{
  "n_layer": 12,
  "d_model": 256,
  "n_experts": 128,
  "experts_per_token": 8,
  "d_expert": 32,
  "d_shared_expert": 64,
  "activation": "swiglu",
  "moe_layers": [0, 1, 2, 3, 4, 5, 6, 7, 8, 9, 10, 11],
  "router_score": "softmax",
  "normalize_top_k": false,
  "routed_scale": 7.02,
  "balance_loss": 0.0038,
  "balance_bias": false,
  "shared_expert_gate": true,
  "init_std_router": 0.0236,
  "lr_router": 0.00252,
  "n_head": 4,
  "n_kv_head": 1,
  "head_dim": 64,
  "vocab_size": 8192,
  "norm": "rmsnorm",
  "norm_place": "pre",
  "norm_eps": 1e-05,
  "positions": "rope",
  "rope_base": 10000.0,
  "rope_fraction": 1.0,
  "qk_norm": false,
  "attn_scale": 0.125,
  "tie_embeddings": false,
  "parallel_block": false,
  "init": "uniform",
  "init_std_qkv": 0.0277,
  "init_std_o": 0.0,
  "init_std_up": 0.0277,
  "init_std_down": 0.0,
  "optimizer": "muon_variant",
  "lr": 0.00229,
  "beta1": 0.95,
  "weight_decay": 0.074,
  "lr_head": 0.0229,
  "warmup_steps": 200,
  "schedule": "wsd",
  "decay_fraction": 0.767,
  "decay_shape": "square",
  "final_lr_fraction": 0.0,
  "batch_tokens": 131072,
  "seq_len": 512,
  "doc_mask": true,
  "train_tokens": 525900000,
  "steps": 4013,
  "dataset": "wikipedia_en"
}
Below are experts of layer 7 (counted from 0) of a mixture-of-experts language model. Rows are named router (the router's row for the expert), down (a neuron's output weights, with its number) and show model dimensions 0-255. Each number is 128 + 32 x the weight over its row's rms, rounded and kept within 0 to 255. Numbers have three digits each.
Before each expert's rows: "raises" lists some tokens whose logits its average output raises strongly, later layers aside. This comes from a sample of Wikipedia text that the model never trained on.

# expert 23
raises: "-", "K", "Y", "_{", "CA", "("
router:083134106167063073095152131114088083135164166172136156135111192131106165111164107154100146172177107145154171115105127113107195151056167093140106086182154114123122141174197153134141093158095157120160089178158180126146123139107120094096053139147097156073172191123103134114104116130157144095092063103119148155191075112145135075118139110173158149145072134105181126163150147126092091108134129127095135121158050122106129144130144085166117130137155110161108135179126071110154109148124141145085101119125099119190165095166144139166113123113069123081181194101110168187110157087132117129096171162084160160152125142103137160102143192102087125125056123119171157108170147089142131129102166182127134103138146127150153078117095114078152138108137132150171106073183166159106168171188095
down0:140120138140137108071227167132068202180159065109122104103114143179150139147144118204061118089144149129077089162113125088202147158114124070164144117120180091053062120113126158151088105127114115166099126111147125186192148167120166097148085101148150102115129125141094098126165122101101118182113101079119131119067080092123175127164151099103150115170173187202098152132131131118083146171157137141104112178131150123171174121128131119121154079122169107153203185153127131111137164127135146132148106145117151168158152126142101121161125127083130219088106093105131149096124130147092180134155131154186123095171096121143149121130163137142124091120129131118184141097114110133170169145140103122119096087119114172197104112083175111134141104107082184141142064113213115156118126130149120

# expert 124
raises: "ael", "ather", "unn", "urr"
router:077163078157141101098171181128095065080103121157158118172091172165136121146161122108127180154149073128093172126087149108082091130085145087122175120166130108151133162147141099135140088176078113146157086172140165139092145191069155140095148133140131169139139170114106145081098160156162113100152117134091165129119114176132123103090124078189115108195084087108193121104137111125121098133115120117184150113098146110104167142059189129162110128161106169133038120120082156165218158119165138127104103077161113134133098156142119165115117150150086126125130101133078134150102150127168095158132122179100165158142101110123159127057099205102122075065148191055107117097126111164143065151169083138134104100131157143198184078157119124114128135096100131150113099086149106125163111154093113
down0:135097125113134119125151114133106144150141112144130119125109109080174093148138168138116100152142156084149137131147068064107131110156126154118162090154151147122098091122201127094164150117146163100117141106140152125157127072142132117180153127112198159109120124074142158167119115086098143137196127139119211112180126131107162134116190129196130073044157134110172133130156098143121153166154150074203173132153197121055157152193091122104129126144082064172114167120110105145178093201080146129174128213116182126145074126077123098084114097069130130076219110165127104186143160084148139134207151123087160128135101115126089133076148110122146154176128112182151114116160150124135132148148103097098124101144116170155172134112124092134131158133077131181083090126121132149089075131104157

# expert 120
raises: "The", "===", "|", "In", "Part", "For"
router:129056087114115147096177140169142094161175114090176129094145165153085126137076150131110108116139152107144132148115140132107158107154109131113114079153080150171087139120180209154080111173159119172185094140153138156098141076084116089136059091125115098118181147104086110145165153161138166160163095172144113084088061192102144085124157140130115074142146108142122166156177187179183175161166143127163111117109054103188150099156141116143132128134104112101133103076118096112172110094092125135175080116053115129185139136158122132172166138093178148083154083135090152135132160130159193159113171173075117129078182146139134115126113190153158128080161138118140140154175144078143129150120123118160143127104125118134098090076188134068119108098122129164150078081162179168111100150174110
down0:164169170090149166058159097131170139114136157107105100150150106151133128204131146091094131161174126099160158163120131127084126140091159103171154134106154082138085114135152161119112125141143106173107172115159161176103161114171101149080104151132139092145129087070153153098147109121196126130107104094109173149194139107139100088128201111098127121116102131181099123177144144128181113165154110079165125157128148134104168115148148101118132131090086136094060104153159080146128166112124152174132112083133047083084146115059162146120180130089154125123115129129090111130148138149168125161079093129077124073149121113087143103077098149097097127059102210183149143146120085139165066124130075107193119153125141192154136126149155129161113096106123127175144178113103101238090187195124104

# expert 4
raises: "-", "|", "Ind", "Al", "For", "During"
router:157122112139144137118163136163139079088127070132149135085124187171122157119086190122088099098106163136102118121098160137150074119182114111135135057170124109078120109091125175160113117173185156131167077110126134153116116114119173110145077128115123073122180130127084149117151132149106180178163099130103150063151055170079094090134168172093178143098161103123086187156129170139195152179124123107092120135109094098160160104140194129088166135189144081098073129139113126138159147098190096167138097085062115173146161141156084090154149162110097147122169097067098107077132151177134145097112187160146119118121145158149129159136185098114140157131175152118167139171138085074148127097150082097126095157119067140181076111112179130123154085098150103182189086107148160133121111143176124
down0:158149049105139093177170099139108118175132124102089143109083141141116108135107128072083143134127122159144062129169175135153181127093091161076141177204113125089082096098110143119111179066152112129138116173131073066121073142174142093104048168156120082139163085060081099163081116116165145168114110132128195103120132133166137077123171112131108075119119121169158106081153181133102157132140112110148140149147134122145098189158108071138151098115158110151166140149141157116139124173143108139151113117167103148136118047092144093145166104096175136136124120136069103144182115182161133133108101141120111081139101107167135181173147086179141123161176139158058181136154152097082112097172203159099134090138175100137146118145093069127111152100081116135150070132168107081113129094104086

# expert 77
raises: "|", "-", "==", "\"", "ach", "["
router:155080094121129122148136103133153114142076110086133090074130155179145152133119174105111120126131147156131134134068169146157081106189087087108128076178135108094124115124195176161105135172155173160175129127151105126107097100124121159128106142086106097084199147109071118161142111178126188164127093164112145068120087147054099033108166142138144114090169109172082172139144177138195163219137091094138139158104063130204173127152128152113157124136169086111091090127120118150150104111173113170145057088082158174161154152163135134151107163088144151113160098101109103141138154172174170144125132179148076126110181148150128146153161080142163132135180105109124135180155120107134119122131123109105102114130084157169061133101149121117123134123094122209178095102120192156104147147135102
down0:147112107146120102163162111090128110146087134167156068035150141093122126146111153108144124096071158175102117164192113133114150157132117180187141110127081149152141095153153101104134170113156116142108090138200104133078078164184123098144079118119144112158119080176147099149096127190117139092100139088114110095102151116151063146125126103089135091174157143172063173128172185160121094117132197092094142084137116108070130140139125157149097130090183122170178089116124141057150148135132085137160158126173162088095127096099151134131082215116033132098160115110158069105157092180132144116127105134136121110124098111137084141157125112093164149177176085154151133127234085150090131119127143140099162131141144144162129103179123093113145132079143083120125125067177102107131116086163075